Experts of a small language model: 2 picks a token, a shared expert of 128 neurons.
Below are experts of layer 6 (counted from 0) of a mixture-of-experts language model. Rows are named router (the router's row for the expert), gate (a neuron's input weights, with its number), up (a neuron's input weights, with its number), down (a neuron's output weights, with its number) and show model dimensions 32-63. Each number is 50 + 12 x the weight over its row's rms, rounded and kept within 0 to 99.
Before each expert's rows: "comes after" lists some tokens at least twice as common just before its tokens as in all text. This comes from a sample of Wikipedia text that the model never trained on. Tokens count by the router's weight.

# expert 0
comes after: "\n", "-", "\n\n", "2", "- C", "- N"
router:40 43 40 49 53 46 49 39 51 63 63 39 48 30 35 53 33 55 67 54 50 53 33 49 50 43 37 64 46 53 37 39
gate12:54 38 56 55 71 55 44 23 33 61 52 71 57 21 48 46 46 59 63 54 49 43 47 40 31 60 54 66 70 29 48 34
up12:61 39 41 38 54 59 26 37 41 28 31 57 43 43 31 51 36 47 47 41 45 48 59 36 61 43 53 54 63 36 23 59
down12:54 58 54 48 50 54 43 41 70 57 49 63 27 46 48 67 32 41 65 47 26 63 64 41 53 56 55 64 54 38 57 35
gate13:48 44 54 60 39 85 61 37 53 59 58 63 47 47 55 36 50 39 48 37 61 59 63 43 51 52 24 46 67 58 48 47
up13:31 24 53 41 57 61 53 29 46 49 49 44 40 61 44 65 30 43 55 14 60 47 48 50 46 43 48 52 74 47 73 48
down13:39 64 37 38 28 31 55 33 43 37 34 32 48 60 38 57 45 50 56 47 51 55 61 46 20 56 43 53 52 45 64 50
gate14:46 52 64 18 56 53 60 45 26 36 47 55 45 37 47 46 40 46 52 72 57 47 51 43 57 46 64 35 38 51 47 60
up14:59 41 39 59 74 65 51 45 44 39 56 57 55 62 45 54 32 43 77 57 52 33 56 65 30 63 24 44 61 52 44 44
down14:58 39 39 30 55 48 57 51 51 65 54 43 45 39 71 42 64 43 47 45 56 40 50 27 44 43 51 45 54 46 55 51
gate15:46 46 52 46 64 48 59 65 51 46 57 51 52 52 27 55 54 45 48 58 46 56 53 51 46 34 61 59 37 50 49 45
up15:24 19 39 27 51 63 38 41 55 47 40 62 39 61 45 59 36 63 39 44 55 42 46 47 38 68 52 29 55 61 57 55
down15:58 68 41 55 56 51 42 56 56 42 60 53 62 41 42 59 56 60 56 54 37 56 40 66 61 40 57 53 35 61 56 24
gate16:49 41 47 55 64 43 48 61 28 47 63 73 40 38 51 38 38 26 55 54 50 37 57 52 30 68 21 64 51 47 76 56
up16:67 40 46 48 11 45 75 29 52 43 52 55 46 41 58 56 46 48 40 43 60 65 52 54 80 54 41 52 56 49 52 57
down16:69 69 47 52 28 65 50 52 26 59 53 70 25 50 40 39 44 62 26 43 43 74 62 46 63 41 61 67 55 47 48 32
gate17:56 44 57 40 66 48 45 32 50 61 68 59 40 56 51 50 55 42 50 35 48 29 27 66 41 43 58 50 40 48 44 54
up17:28 30 56 53 57 49 46 53 20 56 43 46 54 43 64 68 78 39 40 40 43 43 52 62 46 62 42 50 66 43 46 68
down17:42 69 42 28 45 59 42 50 40 56 28 50 49 45 62 51 61 31 46 25 46 44 40 46 50 36 50 47 67 61 51 59
gate18:53 58 44 61 52 43 37 39 49 52 49 32 50 37 58 70 66 31 51 45 61 52 72 57 30 39 56 56 75 42 71 53
up18:63 55 47 41 43 53 60 56 55 26 49 57 59 46 55 58 29 49 60 67 30 67 25 42 52 53 56 46 38 56 32 45
down18:53 40 46 37 45 48 41 50 45 47 54 28 35 70 53 47 55 54 57 48 76 58 40 51 61 38 61 37 50 51 63 34
gate19:37 41 63 44 28 51 59 46 58 50 73 55 59 29 36 42 70 60 65 53 71 50 44 59 67 61 60 51 63 52 61 38
up19:49 50 69 56 43 33 37 69 65 55 48 46 47 30 34 49 41 54 60 67 32 56 54 72 34 40 46 47 24 51 50 45
down19:51 44 48 57 38 30 54 40 64 39 63 50 68 35 52 50 50 58 46 47 76 49 63 47 42 48 48 37 34 26 40 38
gate20:44 37 36 57 58 62 48 39 45 47 36 48 62 62 60 55 36 64 39 40 57 64 21 46 44 48 44 54 60 49 34 48
up20:52 42 36 60 41 62 44 61 62 53 61 65 51 37 22 58 25 36 44 45 57 53 37 45 50 42 38 55 47 31 59 36
down20:73 37 47 53 47 68 38 49 31 39 56 54 57 44 34 50 58 42 64 45 22 45 52 74 77 48 57 62 39 41 51 33
gate21:58 51 54 60 53 47 54 61 41 55 45 62 71 42 65 56 42 46 34 71 61 70 37 56 65 38 39 49 56 41 44 52
up21:40 54 51 58 41 47 56 34 58 58 44 43 41 46 51 42 58 37 40 47 44 59 51 41 36 70 48 62 38 55 49 59
down21:24 46 51 42 57 56 42 46 50 68 66 49 56 69 53 38 46 41 44 53 42 40 74 46 48 43 52 66 57 42 49 42
gate22:59 32 53 49 46 51 33 60 51 52 57 49 58 25 47 64 56 62 49 53 50 52 52 44 40 64 51 50 51 52 34 58
up22:39 38 44 47 56 39 49 40 53 50 31 65 37 66 55 57 52 39 52 26 50 25 35 75 43 58 26 54 56 38 71 57
down22:57 47 57 48 30 49 63 50 59 48 54 41 66 50 71 68 64 53 64 48 38 60 48 57 48 69 54 50 53 57 61 43
gate23:62 22 63 37 57 34 63 44 46 39 50 58 58 58 52 58 53 32 55 60 54 35 33 38 50 49 43 58 42 39 54 71
up23:65 65 41 60 61 38 61 48 41 74 19 64 47 63 53 39 64 55 52 56 56 69 54 31 50 60 66 57 62 39 58 58
down23:34 46 60 43 73 64 36 51 56 43 63 46 37 61 62 53 83 48 56 31 56 40 65 50 60 53 64 43 60 56 44 52
gate24:51 45 57 47 52 70 57 59 42 45 44 57 45 27 47 60 25 38 38 49 49 55 45 45 63 63 41 62 64 49 66 49
up24:40 56 47 60 54 45 52 54 42 67 60 46 42 46 30 44 33 41 42 48 24 34 62 44 47 72 31 82 63 38 60 42
down24:45 58 42 55 31 28 51 52 42 61 62 39 53 52 30 42 50 54 52 35 59 44 52 49 50 57 34 41 57 52 56 38
gate25:38 42 60 43 43 51 29 48 35 49 67 62 41 50 56 59 58 57 29 33 40 42 63 62 57 29 36 63 42 41 41 60
up25:35 44 67 41 66 64 50 55 65 43 58 55 47 53 74 46 56 59 45 41 62 56 57 43 33 53 52 58 36 60 44 44
down25:37 51 54 41 46 68 60 65 55 51 44 42 61 50 38 36 47 56 60 50 70 52 47 39 65 56 37 57 37 50 50 60
gate26:46 55 53 37 42 66 46 52 43 56 42 60 43 76 59 37 38 44 38 52 48 56 45 58 60 83 65 67 63 35 46 52
up26:49 63 51 44 46 62 55 27 43 36 38 52 41 64 50 31 51 64 47 23 44 59 42 41 49 38 46 39 48 66 55 74
down26:46 60 23 65 71 26 62 53 50 33 22 48 40 54 53 35 30 55 74 53 54 56 41 57 53 56 49 52 50 63 60 32
gate27:64 53 76 55 68 46 46 42 52 43 44 38 49 48 41 53 66 48 28 66 33 47 33 47 44 58 52 59 48 60 43 56
up27:47 71 73 80 26 71 41 45 57 38 34 61 59 60 50 53 56 62 74 61 51 51 28 44 69 58 41 59 78 47 34 54
down27:42 63 34 47 26 59 44 60 47 41 31 51 35 49 42 49 49 46 28 35 47 55 30 48 80 89 51 33 59 56 48 45
gate28:54 50 60 49 64 55 66 36 65 46 63 51 48 75 36 77 58 48 58 73 69 49 59 53 67 48 57 50 59 54 48 62
up28:58 40 52 63 73 43 55 32 59 31 44 72 48 46 51 53 69 40 43 37 89 40 59 52 57 44 49 38 47 70 49 49
down28:31 68 52 29 65 62 61 42 40 43 53 70 39 50 27 52 25 47 43 39 53 71 40 33 49 40 63 44 49 48 53 38
gate29:57 47 62 41 40 32 36 49 47 52 42 59 47 52 43 65 53 50 75 68 58 56 29 35 54 57 59 50 36 53 49 51
up29:47 47 46 34 43 75 49 41 48 31 30 54 37 35 47 43 58 48 21 62 53 40 41 82 66 52 70 39 58 61 49 35
down29:38 58 52 58 38 71 72 45 60 34 56 50 59 45 35 54 54 57 73 41 39 35 46 36 47 40 49 63 57 65 65 53
gate30:49 27 38 46 41 67 48 69 69 40 55 54 23 67 29 50 54 38 53 63 51 77 53 64 48 52 35 62 35 51 48 45
up30:51 25 33 47 38 46 48 43 65 61 52 57 53 65 68 70 51 22 45 68 41 60 46 69 41 55 43 52 39 61 51 55
down30:57 34 47 42 57 53 38 49 59 72 43 73 54 51 67 50 50 48 43 52 51 70 59 46 61 47 45 51 41 44 53 51
gate31:47 49 53 27 70 28 78 48 53 40 61 42 79 31 35 56 44 44 49 70 50 53 49 62 45 66 53 70 48 36 30 49
up31:42 64 40 31 46 34 61 50 45 53 50 52 46 29 31 60 51 48 46 50 55 51 54 43 48 62 40 78 43 59 42 47
down31:41 46 61 57 44 49 58 51 48 41 14 37 43 28 54 49 54 72 38 40 25 34 62 44 47 65 34 23 62 52 70 36
gate32:35 42 48 46 64 34 75 34 50 49 57 41 52 40 57 31 63 31 42 51 52 47 62 57 60 63 49 48 47 28 60 39
up32:43 20 70 55 62 64 66 36 57 50 58 46 43 28 65 56 49 54 63 56 56 47 58 45 40 58 65 52 61 77 46 37
down32:52 50 45 63 67 65 54 74 49 37 47 53 72 55 50 48 59 48 62 46 45 50 51 45 46 24 48 59 42 35 37 47
gate33:69 51 61 37 32 39 51 46 67 70 39 34 60 34 50 43 39 55 59 55 54 48 48 45 51 58 41 48 29 67 38 50
up33:44 48 37 43 49 65 64 46 44 43 59 42 50 26 56 53 37 63 35 59 34 47 46 23 80 49 31 24 36 54 69 52
down33:54 60 45 51 42 73 50 45 41 34 46 36 45 77 59 55 59 44 63 51 47 69 42 66 50 52 56 46 50 45 44 45
gate34:47 64 50 57 65 52 32 45 67 36 41 58 61 42 65 36 52 52 42 61 33 41 54 49 47 45 69 70 49 28 58 53
up34:49 58 53 32 68 33 46 64 40 57 59 28 49 37 45 56 60 49 54 48 51 57 47 55 61 44 46 33 74 63 32 60
down34:16 49 39 53 47 64 32 38 48 55 61 56 56 32 16 63 51 38 66 58 76 42 37 54 62 47 51 57 61 44 64 50
gate35:63 56 43 51 38 51 67 50 63 64 36 35 42 57 52 51 48 43 48 59 59 52 27 48 33 61 47 44 18 50 75 52
up35:61 39 61 31 62 53 39 34 55 42 39 49 48 45 79 36 71 76 48 67 63 60 37 66 41 41 45 46 52 31 45 70
down35:47 45 68 57 38 31 50 38 50 33 64 63 68 37 43 62 57 36 48 46 54 46 37 64 51 49 38 48 50 73 64 59
gate36:26 46 53 53 58 54 52 44 32 62 73 48 51 48 64 45 51 41 62 57 34 36 54 25 47 53 47 51 42 68 43 50
up36:66 48 57 32 47 51 66 49 41 65 50 31 67 48 69 57 69 40 35 43 49 38 51 58 38 52 37 50 39 31 49 48
down36:45 64 45 39 59 52 55 56 43 38 61 70 31 50 47 61 48 44 62 64 42 50 47 51 42 44 28 69 69 34 49 52
gate37:59 46 40 40 35 58 57 16 34 46 63 37 50 42 24 57 61 44 59 37 36 54 37 64 50 47 38 57 38 59 55 46
up37:53 53 66 63 50 65 52 53 65 28 56 22 52 66 61 33 33 47 43 35 58 49 46 57 41 41 46 44 69 42 58 37
down37:46 41 40 40 47 27 43 41 36 57 90 57 53 75 49 64 32 41 68 49 32 36 38 47 45 64 45 50 42 71 50 36
gate38:37 30 38 46 58 46 58 48 64 75 48 46 37 60 55 56 65 37 60 48 46 55 36 44 44 41 47 55 52 49 71 47
up38:36 39 49 56 70 41 49 38 56 55 46 59 75 58 56 30 43 32 48 31 55 48 48 62 53 43 36 54 70 33 39 44
down38:56 51 59 59 24 39 61 48 26 57 27 52 51 63 55 52 19 60 40 51 58 39 45 32 59 51 18 55 61 60 35 27
gate39:38 46 33 28 56 39 52 45 17 52 53 29 38 52 73 68 32 72 61 46 43 45 56 63 63 43 55 47 53 67 58 31
up39:64 54 66 62 65 41 47 41 64 49 59 67 64 45 33 69 53 48 58 45 24 63 33 52 65 76 66 74 47 55 57 61
down39:39 27 41 53 38 49 60 48 33 40 70 37 36 43 52 67 82 17 58 52 81 40 42 58 36 25 31 59 42 30 62 52
gate40:50 35 42 45 50 57 65 41 41 52 48 47 53 35 43 60 70 61 45 55 46 36 48 48 32 56 49 48 33 62 71 75
up40:49 34 49 53 57 68 50 29 53 47 55 56 55 32 40 63 54 50 34 52 42 49 49 38 45 38 53 58 58 54 45 86
down40:57 43 37 48 39 34 58 61 67 29 42 55 51 44 53 47 28 54 66 35 47 52 58 34 50 32 63 36 51 58 40 49
gate41:50 31 47 35 42 33 45 49 44 44 59 38 44 35 52 42 41 28 48 27 47 43 57 55 51 42 58 45 48 45 44 47
up41:55 69 56 66 70 55 66 56 47 59 40 38 44 41 56 48 53 52 55 44 60 59 49 38 68 55 61 44 77 43 50 63
down41:62 55 33 69 55 65 29 50 69 36 66 39 64 36 27 57 53 59 35 39 54 69 55 62 59 34 53 37 65 53 53 63
gate42:30 47 56 44 45 45 53 42 52 44 52 65 55 38 60 41 52 62 48 51 34 49 54 53 53 54 45 61 62 54 38 49
up42:47 50 42 48 25 57 50 47 39 54 65 28 49 58 43 74 30 46 47 37 61 41 56 47 72 64 45 56 49 50 54 70
down42:46 55 53 56 56 64 60 55 68 53 72 56 33 61 34 69 67 63 33 47 37 41 41 54 47 36 72 62 55 55 54 53
gate43:48 38 45 50 53 41 64 54 46 49 33 48 26 60 54 41 57 42 48 61 70 60 22 66 62 53 55 57 43 34 32 48
up43:48 51 40 47 52 37 69 55 54 56 42 36 64 34 54 70 58 53 55 70 53 54 45 49 57 63 34 57 41 49 64 45
down43:38 19 34 52 41 47 38 17 51 38 58 66 38 43 46 56 57 40 68 48 40 79 37 40 57 40 42 61 53 27 43 56
gate44:69 34 32 55 43 32 47 32 30 65 64 64 39 49 35 40 70 66 37 55 51 32 58 35 42 52 65 45 33 59 50 56
up44:81 53 59 56 57 50 65 47 57 27 45 42 51 66 51 50 60 51 52 62 56 57 50 52 72 58 39 56 68 57 29 43
down44:42 37 60 52 46 36 54 77 62 37 44 60 38 40 57 49 37 48 65 71 43 62 61 52 52 67 41 46 48 56 47 53
gate45:50 43 34 44 28 73 56 54 56 46 56 56 55 57 33 57 60 35 49 40 36 41 45 48 48 55 63 61 38 52 54 49
up45:48 47 55 44 56 49 45 60 77 38 58 70 31 33 58 63 61 68 48 53 40 58 39 36 45 43 43 53 38 63 21 64
down45:43 33 37 61 65 56 56 51 33 33 62 63 65 66 39 42 53 81 29 69 43 48 50 68 45 45 61 39 46 54 57 39
gate46:83 64 54 48 41 47 55 43 57 69 66 51 47 73 44 53 54 45 59 53 48 47 46 65 49 41 41 47 25 47 59 46
up46:26 25 42 60 59 53 42 47 38 59 49 65 65 36 50 43 65 64 26 60 36 66 53 57 57 58 47 54 57 53 45 61
down46:42 47 41 39 40 54 53 30 53 64 58 44 37 39 55 59 49 50 27 54 48 59 50 57 51 66 55 46 46 53 62 42
gate47:54 55 36 67 44 19 68 30 55 57 66 55 61 48 33 52 62 52 57 66 56 60 47 57 58 39 40 50 61 62 37 42
up47:71 48 48 42 67 42 30 50 58 50 59 55 36 53 69 34 40 63 46 21 52 47 50 32 47 63 61 50 73 38 65 49
down47:41 30 47 27 56 60 30 43 67 47 41 56 72 50 67 32 53 39 41 50 66 44 60 65 32 54 50 45 50 33 31 59
gate48:52 56 71 35 50 40 53 32 45 71 54 47 65 63 46 55 54 54 71 52 55 40 47 81 41 42 62 39 65 60 44 63
up48:40 42 39 47 65 65 50 40 61 38 46 67 38 55 47 38 38 45 34 56 55 54 55 28 74 33 35 61 61 49 42 66
down48:54 42 48 57 63 58 38 54 34 42 44 34 63 57 32 52 54 41 44 72 48 46 43 27 41 46 36 68 20 43 35 62
gate49:65 50 43 66 54 43 36 60 61 50 46 46 58 54 43 48 39 62 50 47 58 78 29 44 25 49 55 58 67 68 36 46
up49:63 50 45 42 49 42 35 47 53 42 50 70 38 59 41 46 48 30 33 41 52 49 28 46 50 47 78 51 48 44 52 65
down49:43 36 71 32 47 51 31 43 28 60 62 57 52 47 68 65 45 51 68 46 53 39 48 46 44 57 61 67 39 59 53 43
gate50:36 45 68 63 63 59 37 47 35 45 68 54 66 28 46 50 30 59 61 53 64 61 43 52 41 54 45 49 60 47 39 47
up50:53 36 49 43 41 40 44 63 46 41 51 76 50 44 60 23 62 30 48 59 66 49 45 64 46 72 32 45 69 55 49 40
down50:48 61 50 42 45 65 52 42 41 40 73 40 47 44 75 34 39 52 52 59 40 67 54 64 43 50 44 19 42 57 33 66
gate51:44 69 54 51 54 40 55 36 62 50 53 54 56 36 48 59 47 34 51 43 52 49 45 51 53 65 40 65 48 53 33 35
up51:47 46 49 56 36 74 57 48 48 51 61 30 49 33 59 69 55 48 53 44 29 48 56 77 38 51 73 48 49 65 58 60
down51:57 71 55 39 55 56 35 68 35 76 73 37 71 46 47 54 74 51 59 53 34 49 69 41 55 68 49 36 44 42 51 49
gate52:60 61 35 42 53 36 38 32 55 70 53 74 54 46 33 50 48 46 70 49 73 33 43 41 60 64 26 48 35 57 52 55
up52:58 62 49 51 30 50 46 44 52 38 29 52 43 56 54 59 49 37 60 47 30 53 41 60 57 45 59 61 68 51 35 67
down52:57 30 34 66 39 42 43 61 47 55 69 66 47 61 40 60 50 59 72 40 54 48 28 42 57 53 44 49 52 58 49 32
gate53:33 36 40 52 54 68 58 53 62 48 52 17 59 46 45 57 25 49 54 54 56 45 43 57 56 58 42 85 69 65 59 64
up53:65 35 49 63 46 58 46 43 39 30 52 39 63 57 45 63 31 72 45 79 72 37 53 47 54 60 59 51 59 38 43 55
down53:39 52 38 44 39 52 75 41 54 56 49 54 49 50 48 54 28 61 54 56 32 65 57 49 54 63 53 58 37 29 44 47
gate54:23 28 44 38 56 63 35 65 65 54 49 54 45 19 13 60 40 48 32 48 45 47 54 44 42 42 29 57 31 62 58 29
up54:50 52 60 64 43 56 30 48 38 71 53 39 39 55 65 51 40 37 40 38 65 56 22 41 50 53 35 50 50 91 52 34
down54:38 72 58 32 61 55 62 52 46 63 54 52 49 62 54 59 68 44 62 19 28 55 42 49 46 60 53 51 37 39 48 47
gate55:49 62 52 47 72 72 60 62 51 49 33 45 52 47 50 69 48 50 53 68 55 40 35 47 44 45 44 58 47 46 48 19
up55:39 54 41 57 40 48 63 54 62 55 46 43 49 37 54 31 47 77 53 55 60 59 36 47 51 44 58 37 58 27 15 63
down55:44 40 45 46 40 55 62 55 43 54 55 21 45 79 60 42 32 62 66 46 39 50 53 46 45 52 62 47 65 20 53 39
gate56:31 51 51 58 50 66 64 61 47 67 74 46 35 40 39 45 65 51 50 52 40 39 40 43 55 67 50 83 45 63 51 25
up56:59 51 60 59 51 51 36 53 71 75 62 60 66 44 66 53 58 51 26 55 68 43 57 53 35 42 46 49 61 48 64 47
down56:42 67 67 67 66 67 62 62 33 52 46 61 61 61 37 52 34 55 50 35 41 30 36 54 68 36 48 35 67 65 58 68
gate57:64 55 41 46 46 62 54 42 32 68 57 47 48 33 54 67 60 52 55 68 42 53 39 78 52 63 38 46 41 62 76 60
up57:67 34 68 39 54 51 56 47 39 53 46 47 24 53 49 42 40 62 29 54 58 61 65 43 52 41 30 47 28 74 59 46
down57:40 53 48 31 59 43 35 48 58 72 46 60 59 51 36 33 41 41 37 42 47 66 44 42 47 57 38 58 25 68 31 64
gate58:40 50 44 53 71 35 60 68 66 50 38 40 37 27 40 66 57 79 54 63 45 69 52 58 63 67 33 56 50 36 62 55
up58:60 56 52 51 44 52 70 61 41 43 61 45 42 44 45 46 49 40 51 39 37 50 41 46 56 60 45 45 39 37 41 54
down58:51 48 44 24 43 40 46 57 52 44 64 53 25 42 52 36 69 44 32 29 42 49 53 55 58 54 58 53 52 45 30 48
gate59:69 46 40 50 60 63 38 63 38 43 56 41 47 40 64 55 35 12 57 72 45 59 38 35 49 47 51 39 24 51 38 42
up59:40 70 63 45 51 39 79 46 56 47 36 42 46 59 49 58 50 58 56 52 58 36 42 60 62 53 41 68 66 43 67 51
down59:36 45 33 57 46 60 57 58 56 54 58 59 35 28 34 61 66 40 55 50 57 65 56 62 37 50 18 26 41 32 44 56
gate60:50 66 36 58 43 55 36 49 78 74 58 29 58 49 49 62 57 59 49 47 44 40 42 44 53 44 56 67 75 65 60 50
up60:55 42 40 40 61 46 48 51 25 53 61 63 18 57 61 40 53 47 62 58 36 62 49 47 53 50 61 55 59 65 38 44
down60:54 66 33 64 57 62 43 46 47 85 51 46 42 46 38 40 41 53 57 56 37 70 48 72 55 54 31 42 61 40 54 38
gate61:57 56 37 48 56 48 68 41 35 67 56 61 47 55 47 48 54 73 54 68 51 47 44 42 47 50 37 27 27 58 75 47
up61:57 61 30 36 65 21 68 70 60 65 34 50 61 38 58 64 68 69 64 67 47 58 54 70 54 54 39 62 45 75 41 49
down61:61 37 49 53 44 32 77 67 51 74 39 67 45 24 50 66 51 60 24 40 58 46 40 41 41 69 30 52 47 43 47 33
gate62:36 51 56 40 51 56 71 50 63 36 32 52 43 61 55 69 52 53 42 74 50 60 26 40 65 51 44 69 48 55 43 34
up62:44 52 47 52 63 17 26 58 80 40 42 44 58 40 43 47 36 54 56 41 50 42 56 16 59 34 42 65 62 49 54 73
down62:46 58 46 40 59 49 29 56 74 48 24 40 47 37 42 45 38 69 59 29 57 26 35 58 59 46 62 60 55 61 57 51
gate63:61 57 32 59 56 21 59 66 35 68 56 60 50 44 36 64 60 46 49 49 63 56 54 56 55 55 33 64 57 61 26 44
up63:63 48 40 43 47 51 41 55 18 75 70 86 45 56 52 38 66 52 61 55 60 32 48 58 56 62 41 44 51 54 38 57
down63:44 39 59 61 37 59 61 55 44 35 59 37 67 35 58 40 50 70 28 50 68 55 49 44 45 72 45 53 34 74 25 54
gate64:47 59 40 56 30 66 71 62 38 53 39 36 35 39 31 27 44 66 74 56 57 59 39 37 30 49 46 57 39 58 50 59
up64:43 53 63 44 29 61 34 42 38 50 52 49 24 44 40 35 56 55 47 43 54 26 56 35 73 52 49 50 54 60 44 54
down64:67 50 45 57 35 55 58 19 43 40 47 32 75 51 61 64 38 46 37 44 39 52 61 48 61 56 52 50 31 41 59 47
gate65:64 58 52 37 54 35 44 55 53 67 58 50 38 69 48 55 45 46 41 42 51 61 60 69 64 37 43 57 21 33 57 41
up65:46 56 41 46 85 35 62 45 24 35 53 44 60 57 40 44 40 77 53 33 47 47 38 33 33 57 45 29 46 49 44 40
down65:29 44 49 73 40 41 69 40 39 50 48 41 49 57 69 55 50 49 51 35 24 48 63 27 54 62 38 56 42 58 61 56
gate66:36 56 33 55 55 51 54 39 37 67 58 32 35 32 27 61 31 81 51 56 47 68 47 24 42 65 45 52 32 70 46 68
up66:37 61 33 33 47 60 71 50 27 59 41 54 52 47 41 45 29 70 58 53 62 34 66 33 57 53 35 59 70 71 49 46
down66:49 57 25 35 72 33 31 62 73 51 33 49 54 51 52 55 50 45 40 41 42 52 57 74 69 50 60 46 51 27 59 52
gate67:38 30 49 45 56 55 51 53 52 43 67 38 49 54 49 40 28 43 36 29 57 54 68 68 46 52 58 54 65 45 52 58
up67:38 44 21 53 51 59 30 51 36 34 82 37 26 41 47 41 21 44 42 35 36 60 56 51 49 34 50 36 62 48 36 51
down67:54 56 59 41 40 42 48 42 34 67 63 48 39 47 49 68 46 58 51 60 41 50 50 52 44 60 37 38 53 38 62 37
gate68:43 49 39 56 61 42 39 63 56 63 20 54 45 35 35 47 52 38 48 66 59 50 57 56 52 49 63 60 39 55 60 60
up68:68 57 43 58 53 33 57 36 34 38 55 45 57 67 63 42 59 38 55 61 43 51 55 42 65 58 50 48 55 39 61 47
down68:45 32 69 44 49 42 59 45 34 59 45 43 63 63 36 50 54 54 52 43 43 66 30 41 62 38 40 37 58 50 23 42
gate69:52 37 57 40 46 50 22 47 48 59 45 39 41 59 39 38 53 92 80 52 70 55 47 59 42 31 30 60 41 62 53 46
up69:57 07 68 52 41 46 38 65 64 66 67 44 47 68 36 38 53 51 63 46 60 49 53 60 46 41 52 54 47 62 60 54
down69:70 45 47 52 48 62 44 35 42 46 79 38 50 47 53 69 45 72 49 38 85 42 51 58 61 41 61 45 44 42 47 58
gate70:53 49 39 62 68 52 48 31 63 67 70 22 53 19 43 35 55 68 65 43 44 54 50 51 68 55 65 57 50 29 62 60
up70:56 61 46 63 64 40 46 57 72 57 57 51 58 49 57 72 48 54 61 44 39 48 41 59 67 37 45 57 63 36 48 70
down70:49 53 34 48 52 49 39 47 59 48 53 52 32 43 27 57 65 58 58 55 29 41 67 30 72 66 39 45 64 43 49 25
gate71:52 46 47 62 51 30 62 62 40 65 38 37 39 28 37 44 51 56 57 35 31 41 29 33 66 54 34 37 63 51 35 49
up71:43 42 38 47 37 39 56 44 56 72 53 33 54 44 47 25 33 70 49 60 40 54 39 29 47 61 45 41 55 55 47 61
down71:42 58 61 60 51 44 60 64 47 33 35 61 32 41 35 47 71 37 65 51 44 50 57 48 72 49 32 54 51 49 49 54
gate72:41 71 47 53 50 33 66 51 49 66 45 49 67 51 32 60 36 45 54 79 48 77 44 36 52 69 54 58 51 68 47 57
up72:77 39 54 53 46 63 58 51 73 52 55 63 55 36 62 60 41 38 57 51 41 42 54 44 71 51 58 39 37 35 39 35
down72:59 63 60 71 52 51 43 57 81 41 58 52 47 48 46 68 31 45 62 52 34 61 53 20 28 59 56 34 51 51 65 28
gate73:39 46 52 57 61 50 44 50 47 56 52 63 51 45 50 47 57 40 45 50 72 50 48 49 70 62 39 41 62 40 22 48
up73:46 52 63 63 42 45 51 49 43 53 52 30 48 28 59 56 50 51 45 40 75 37 53 31 49 52 35 49 67 61 70 44
down73:53 24 53 42 53 51 49 55 41 68 45 59 34 52 49 57 47 38 80 37 41 34 65 50 43 50 39 43 65 50 51 66
gate74:56 39 51 46 53 46 35 25 75 52 48 59 59 37 49 66 46 48 61 59 44 53 47 68 66 49 55 68 51 32 43 51
up74:60 26 54 62 48 34 44 50 63 44 59 38 51 52 45 49 24 67 60 51 46 55 46 68 66 50 43 68 65 39 52 39
down74:68 40 45 37 38 17 47 52 57 57 43 65 56 41 43 48 47 67 46 35 60 64 67 54 27 47 48 43 47 63 43 52
gate75:41 63 66 31 57 34 37 52 45 57 63 57 51 35 36 44 54 41 42 54 65 51 33 36 47 59 33 63 55 64 61 52
up75:55 63 46 60 53 68 70 65 59 40 68 48 62 65 71 42 51 61 65 46 55 17 77 69 62 44 69 28 52 62 63 35
down75:62 80 53 38 54 66 32 53 61 48 63 56 66 39 34 50 50 43 57 51 41 58 41 61 32 58 57 22 53 48 40 60
gate76:53 44 50 47 55 34 44 39 47 65 59 41 48 51 41 47 46 34 36 51 17 20 54 57 33 47 47 53 35 58 30 51
up76:40 54 51 32 55 36 68 46 48 58 61 28 50 39 63 54 45 37 46 55 91 48 61 47 49 64 64 50 48 39 35 60
down76:56 48 60 50 52 41 33 53 50 63 63 48 51 50 45 54 31 22 63 33 34 42 39 45 32 41 53 46 59 37 51 46
gate77:49 51 16 42 46 48 53 44 47 52 38 52 59 53 55 56 47 50 40 57 58 51 29 56 74 63 56 62 41 48 37 39
up77:60 35 32 56 36 52 57 40 47 36 55 33 59 40 69 41 46 50 59 38 45 35 34 58 32 44 30 53 44 43 43 45
down77:34 39 65 65 52 35 48 62 46 26 34 50 55 44 45 51 59 68 60 42 41 37 57 32 70 49 52 38 60 64 50 37
gate78:32 49 68 61 46 42 40 33 56 64 68 52 33 35 47 38 60 56 54 60 51 65 41 37 34 52 40 43 53 54 51 69
up78:40 49 46 46 45 52 34 49 38 62 73 38 55 70 52 48 61 59 49 62 41 50 45 48 40 52 66 50 33 55 47 76
down78:52 46 56 42 42 58 59 42 74 41 39 28 54 51 48 57 59 49 57 34 64 44 55 42 46 46 39 32 48 54 41 48
gate79:42 37 34 39 42 34 37 40 50 46 46 62 45 33 39 56 65 30 63 28 52 52 33 45 44 58 49 53 13 20 42 32
up79:37 38 56 44 45 33 46 65 39 51 48 57 48 42 28 27 54 48 23 39 52 67 57 51 45 41 52 65 27 26 54 53
down79:54 60 56 55 48 28 49 43 63 63 53 56 36 64 49 34 41 57 66 45 45 38 46 52 38 72 43 59 42 50 52 58